{
  "d_model": 384,
  "n_experts": 64,
  "activation": "silu",
  "routed_scale": 1.41,
  "balance_bias": false,
  "router_bias": true,
  "shared_expert_gate": true,
  "lr_router": 0.00117,
  "vocab_size": 16384,
  "optimizer": "muon_variant",
  "beta1": 0.93,
  "seq_len": 512
}
Below are experts of layer 4 (counted from 0) of a mixture-of-experts language model. Rows are named router (the router's row for the expert), down (a neuron's output weights, with its number) and show model dimensions 256-383. Each number is 128 + 24 x the weight over its row's rms, rounded and kept within 0 to 255.
After each expert's rows: a language model's description of what the expert responds to. This comes from a sample of Wikipedia text that the model never trained on.

# expert 2
router [146  99 171 168 110 124 110 107 118  96 107 142 129 115  98 122 143 116  86 117 158 167 108 105  90 131  90 147 113 138 120 141 129 151 129 119 120 154 105 134 120 104  99 138 119 135 124 112 147 120 122 153 137 137 119 124 103 139 151 115  92 160 161 105 131 113 151  99 130 140 125 105 118 149 125 177 142 131 123 171  90  88 131 164  76 124 103 120 128  96 115 155  95 165 138  91 144 127 145 142  47 170 136 131 133 158 129 123 125 101 123 113 115 119 104 133 123 109 119 151 164  97  93 103  99 121 107 135]
down0 [ 99 156  81 111  88  85 104 108 134 106 149 102 112 128 106 141 131 123 128 132  92 154 122  97 127 166  96 151 173 149 126 105  94 103 127 136 127 153  94 107 107 144 103 122  90 113 123 135 123  82 144 109 169 149 135 117  92 139 168 140 155 131 141 151 159 128 195  97 148 118 127 128  74 156  80 129 149 106 138 139 132 140 181 123  99 195 137 123 145 103 166 122  91 129 136 126 124  98 136 116 107 103 141 139 132 115  89 168  99 146 163 137 144 146 142 129 100 115 150 137 155 168  89 130  92 122  90  83]
down1 [138 155 125  94 161 138 182  83 152 104  89 136  73  86  99 146  90 110 117 140 138 101 134 144 130 126 134 175  86 138 140 124 140 127 123 138 158 101 155 164 100 140 117 132 144  93 152 167 118 104 148 107  91 162 106  86 115 142 108 136 133 182 176 110  82 137  82 147 125 123  92 159 153 150 179 141 100 126 133 143 146 181 140 132 142 121 191 139 155 134 121 132 133  96 157  96 115 114 130 101 152 113 144 132  62 128 167 159 144 180 153 102 121 130 121 111  96 142 147 115 162 133 132  93 105 117 105 147]
down2 [ 84  91 132 148 136 112 158  62 121 142 149  83 109 120  94 163 105 127 111 160 150  86 140 138 109  91  88 152 149 113 129 124 126 130 144 193 147 149 115 141 163 142 125 119 108 144 145  69 120 129 116 131 112 135 137 107 141 106 105 112 122 156 118 120 118 117 162  95 125 109 149 130 164 117 142 128 150 130 122 111 108 169 158 132 155 136 143 104 122 139 144 132 161 130 121 170  90 104 156 145  83 112 123 143 101 118 130 136 142 141 128 149 141 122 126 134 126 120 113 126  76 119  83 146 131 131 120  99]
It responds to: Hyphens, slashes, separators. Joining punctuation inside compounds, ranges, lists and code, such as alpha–beta, off-pump, 0/1, list semicolons, braces and underscores.

# expert 26
router [116 154 134 121  78 128  51 132  89 127 112  91 108 125 116 116 118 150 123 106 165 122 130 144 138 136 135 151 148 103 114 122 136 101 169 146 146 148  99 154  92 145 143 124 137 111 111 115 155 109 144 123 135 167 119 117 132 109 117 106 120 121 147 140 140  85 136 105 140 109 116 157 144 151  78  72 114 120 141 122 107 129 163  80 134 130 150 137 102 118 110 109 118 100 173 182 138 130 138 141 149  90 102 125 128 117  75 150  51 163 122 156 106 148 125 145 145 126 136 113 138 107 132 158 129 194 115 166]
down7 [146 158  82 116 139 114 155 128  97 174 128 126 143 119 131 147  74 163 140  97 121 129 101 131 113 175 112 129 164 100 152 139 124 101 151 124 138 144 148 119  91 126 143 132 189 145 147 156 113 146 130 107 122 114 129 131  84 133 139 128 110 123  93 131 123 136 107 115 123 142 128 144 142  91 140 142 103 126 159 142  71 153 167 131 129 131 122 150 134 152 124 116 124 131  81 112 201 126 143 138 102 123 138 166 118 103 128 124 109 114  83 162  94 104 111 152 112 117 153 163 139 130 165 137 156 131 125 144]
down8 [120 147 111 120 154 138 115  88 146 113 152 116 129  95 100 109 133 136 120 137 112 140  95 168 149  98 160 113 142  96 134  87 131 140  97 112 155 139 149 124  93 116 133 123 155 151 104 100  98 105 170 137 105 132 177 144  94 106 109 122 149 146 151 148 182 145 124 140 133  99 128 105 121  89 121 119 132  93 143 114 137 155  83 117 108 111 152 160 118 149 155 106 124 123 109 101 119 142 123 165 142 157 116  96 121  87 126 133 117 102 137 129 122 116 153 111 119 134 159 193 121 101 128 179 131 181 102 101]
down9 [144 108  85 116 146 151 166 131 167 154 105 125 109 135 137 109 141  61 170 121 165 129 112  94 149 131 122 142 121 133 104  70  81 108 124 110 163 133 108 134 147  92 133 121 124 144 111 112 108 147 149 182 126 146 160 103 142  81 150 142 145  89 143 122 158 155 126 117 161 133 141 127 144 122 196 130 150 112 154 176 110 121 130 100 133 111 126 100 125 144  93 174 142 103  95 175 106 131 122 119 128 133 121 113 124 145 125  81 153 118 118 116 147 128  97 128 175 137 109  65 135 121 131 117 161 101 162 153]
It responds to: Surname first pieces. Opening piece of a surname right after a first name, in cast lists and sports tables, such as Dud(ley), Mc, Gonz(ález), Mend(es).

# expert 9
router [123  89 156 146  88 131 145  88 190 174  88 110 142 133 103 116 115 106 116 129 128 116 134 131  98 140 142 127 161 113 137 143 139  99 111 117 123 132 129 123 141  97 131 103 171 104  99  92 114 120 160 126  87 145 140 168 123  75 110  85 128 140 124 132  90 133 190 134 143 139 135 109 116 107 152 115 169 121 160  69 164 114 146 108 140 123 141 127 140 102  98 163 130 136 153 159 151 116 140 125 165 122 105 102  99 147 114 109 128 112 135 149 170  86 138 115 153 134 130 119 167 114  92 137 140 124 173  92]
down0 [156 134 122 122 146 112 139  97 127 142 153 118 140  86 145 142  66  55 132 156 125 104 133 141 129  95  97  82  96 124 105 137  83 159 153 129 134 131  82 143 128 112 114 133 114 151 115 151  93 147 125 146 153 141 141 158 164 141 128 186 138 126 169 169 155 124 138 114 153  73 175 107 106  88  98 147 135  90 129 151  99 111 169 108 113 132 126 136 129  68 143 116 147 151  89 131 132  89 163 117 133 156 121 117 101 138 132 139 140  89 140 138 111 122 162 127 144 119 144 162 137 119 100 131  93 114 126 131]
down1 [113 101 149 147 130 115 122 155 154 120 113 173 132 169 128 121 163 105 142 169 114 100 125 156 103  83  97  94 128 113 112  87 112 136  95 130 174 149 145 178 106 137 102 167 119 113 119 139 147  97 124 152 156  89 134 135 114 123 156 144  99 102 124 126 121 160  70 135 130 149 119 114 146 164 138  99  95 108  81 166 118 127 142 123 165 149 145 128 116 155 130 127 133 128 142 133 120 154 110 108 128 113  97 104 139 102 130 134 130 108 136 179 106  45 139 103 174 122 117 116  92 137 111 144 153 101 132 168]
down2 [ 93 170  90 136 101 117 150 113 132 112 172 120 127 127 126 141 139 124 114 131 132 155  66  90 119 117  94 130 122 121 136 154 121 125 174  87 118  93  82  96 120  98 133 124 104 134 161  91 132 113 143 164 159  92 131 164 122 154 114  91 108 163 115 172 111 149 132 116 157 119  89 151 145 126 100 113 119 139 105 172 130 106 126 101 112  62 138 102 109 112 152  95 153 137 128 127 120 122 138  99 117 139 130 142 120 160 125 117 116 144 148 138 119 119 126 111 143 120 135 124 174 107 141 104 171 151 132 126]
It responds to: Mid-word consonant clusters. Inner word pieces like ag, ig, oph, ach inside Latin taxonomic names and foreign surnames, e.g. Rh-ag-iini, n-ig-ripilosa, Gra-ch-ev.

# expert 39
router [123 129 144 150 136 133  95 107 109 115 143 132 144 156 136 134 110 125 150 112 159 100  94 148 178  94 125 137 135 142 131 119 115  78 115 192 131 120 154 150 112 106  87 110 138 136  86  86 103 117 135 137 119 149 176 182 132 129 104 127 170 151 114 134  99 116 150 143 130 107 140 131  85 142 138 112 136 129 163 135 110  94 125 117  88 140 128 163 116 139 131  96  87 129 125 145 106 118 106 123  95 164 122 141 124  87 102 129 142 137 155  99 118 123 127 135 126 146 180 110 153 129 128 165 122 120 126 150]
down0 [139  76 146 100 105 130 184 162 117 128 160 150 119  98 159 132  98 145 110 129 133  89  89 155 112 114 124 141  98 104  86 100 136 124 151 118 129 149 119 124 110 133 159 156  66 168 161 110  95 177 141 156 112 140 140 157 149 128 116 108 123 101 171 113 137 113 146 113 131  92 144 101 146  72 127 135 160 143  96 145 133 138  88 148 149 163 137 101 181 108 134 123  86 131 140 119 128 143 123  92 166 126 145 124 148 104  80 149 118  86 133 109 105 143 133 149 102 114 158 127 116 161  93 125 139 118 162 116]
down1 [121 118 119 119 113 104 120 126 157  91 161 148 132 170 145  98 101 120  94 126 113 115 115 162 106 122 103 162 129 144 117 130 117 130 138 125 165 122 156 134 155  60 136 148 129 133 134 139 142 143 120  90 110 111 116 132  85 160 117 148 117  89 105 118  82 113 175 122 144 106 150 130 138  71 137 119 154 117 139 134 105 161 117 132 126 125 106 157  94 124 130 129 130 133  96 124 168 128 137 163 158 158 156  90 133 131 103 148 108 157  96 119 144  97 151  90 117 111 111 121 150 143 118 161  97 117 158 129]
down2 [163  93 139 118 132 119 114 121 119 121 170 127 124 113  87  98 136 134 139 183 155 120 100 129 116 138 134 105 120 115 155 152 123 125 145  97  98 120 126  93 137  95 123 170 154  94 105  93 123 138 186 137 107 149 159 106  92 156 103 128 147 102 135 129 137 123 157 123 134 119 193  93 120 143  94 109 166 101 125 113 122 155 152 155 134 122 140 142 161 132 116 109 168 151 150 136 137 125 154 172 135 131 158  82 109  99 119 126  99 120 142 145 102 161 164 160 129 173 118 138 168 146 117 136 147  97 165 129]
It responds to: Numbers and word starts in tables. Year prefixes 200/201, zeros and word starts like St, Gr, om, under in tables and lists, e.g. Bi-om-edical, Eur-ov-ision, Under Secretary.

# expert 56
router [141 139 130 163 134  91 130 133 155 152 146 140 170 140 149 143 132 144 132 127 135 100 176  93 131 138 146 151 100 120 144 131  93 141 169  69  93 100 137 120 150 115 147  91 133 121 122  78 119 145 127 139 165 173 125 169 138 133 166 148  99 120  97 183 136 121 126 140 124  86 112 182 138  93 101  82 162 141 148 112 125 113 115 147 117 135 138 176 145 117 125 126 103 113 165 157 170  99 109 119 107 112 101 162 120 110 120 152 152 126 119 124 149 133 104 113 145 109 171 142 130 130  82 130  76 128 167 138]
down0 [ 70 114 148 111 117 148 141 147 103 140 120  80 161  94 115 137 118 159 111 190 118 147 128 171 135  78 104 137 146 105 145 129 149 176  97 116 100 166 122 136 146 118 123 118 140 117 133 129 146 156 114 196 126 113 157 144 118 140 124  97 124  78 168 165 137 135  98  99 126 130 163 146 160 121 142 111 112 188 112 144 121 124 135 114 138 141 121 104 105 134 168 114 112 124 116 142 150 111 122  94 155 122 119 137 159 150 136 122 140 142 130 154 153 134 100 114  94 121 153 156 131  90  75 117 139 129 121 142]
down1 [163 113 106 137 105 109 145 158 168 118 108 153 133 105 104 105 140  96  75 157 133 151 106 116 144 134 117 171 144 124 174 131 159 161 138 100 152 138  93 142 115 129 151 126 139 122 103 101 100 139 158 166 122 138 120  92 124 135 120 112 137 164 136 128 140 128 127 185 105 133 127 148 136 117  93 143 106 119 128 123 119 155 153 137 137 181 149 149 141 169 151 140 101 126 109 164 117 167 127  86  98 125 106 105 136 112  83 100 140 112 130 131  98 161 144 123 143 136  92  98 158 127 125 159 158 136 133 108]
down2 [100 141 128 120 138 100 115 136 167 143 155 166 118 137 118  98 124  96 127 147 139  84  62 124 124 165 100 132 124 133 113  92 132 133 150 133  81 141 156 111 124  95 108  82 133 153 159 131 156 124 123 160  72  98 155  86 116  82 132 129 156 135  96 142 129 163 129 128  86 151 114 116 109 128 133 142  97 134 164 151 154 141 120 177 128 112 135 153 125 109 100 119 139 127 131 125 167 135 143  82  86 138 130 122 175 125 107 176 156 121 115 126 167 123 167 103 158 137 138 129 101 108 168 107 131 129 125 147]
It responds to: Topic prepositions and field labels. about, along, regarding after work descriptions like film about, plus month names and infobox labels such as Running time, Length, Country.

# expert 21
router [119 191 162 135 127 158 107 122  98 129 169  93 148 128  75 143 105 129 150 111 163 124 143 140  93 156 128 118 106 129 132 155 148 139 165 124 115 113  83 153 134 144 144 128 130 179 176 123 123 133 134 114 173  90 103  64 173 106 125 100 101 109 110 119 113 143 116 150  90 131 153 119 128 120 121  93 117 147 120 119 132 100 113 114 113 147 144 123 132 164 128 126 150  91 160  94 111 149 118  80  80 154 114 125 143 149 137  89 145 129 126  94 149  87 123 167 122 139 133 101 135 134 120 142 153 129 155 133]
down0 [117 161 155 137 130 149 146  94 123 103 129 142 129 113 163 167 114 157 151 113 155 157 154 120  82 110 149  90 112 134  84 177 105  72 112 120  96 108 177 122 122 186 158 123 110 131 168 113 146 121 161 147 114 119 139 138 128 126 150 125 137 103 158 151 134 128 108 120  94 150 141  87 123 146 124 155 122 108 122 101 127 176 122 139 120 158 108 156 138 125  78 140 163 161 145  96 112 121 116 121 146 144 154 106 122 106 132 155 144  92 162 117 135 149  86 117 131  97 110 120 123 113 133 169  95 143 152 135]
down1 [109 145 130 120 120 148 109 144 121 113 129 130 144  83 165 160 103 131 141 156 126 103 104 145 150 122  86 125 137  92 117 118  96 130 155 134 108 140  97 136 121 134 165 129 121 126 133 150 190 124 127 141 155 110 176 181  95 126 142 106 169 138 136 104 118 168 128 147 126 120 113 119 130  72 169  85 167 141 137 131 117 161 126 147 127 111 137 121 141 125 119 146 144 128 126 101 157  88 142  98 142 119 138 111 160 121 101 115 129 108  96 135  93  97 135 126 166 148 153 130 142 149 154 144 118 103 152 161]
down2 [139 143 133 126  85  91 120 116  97 127 139 121 123 104  98 155 126  97 132 100 114 147 125 158 142 135  90 127 175 107 142 142 171 112 149 133 158 116 137 176 133  97 113 105 114 104 135 120  85  96 113 146 132  98 128 110 121 155  94  73 105 114 160 145 130 199 100 129 147 149 108 148  95 129 131 132 123 166 145 119 161 128 146  93 148 175 143 142 107 120 134 137 118 127 121  90 136 105 123  67 154  92 134 155 154 156 138 136 117 127 127 150  94 118 152 136 124 113 137  97 108  98 126 163 117 130 177  91]
It responds to: Foreign name pieces. Single vowels, diacritic letters and broken byte pieces inside non-English names and scripts, e.g. János, Jānis, Georgian or pinyin text, often in tables.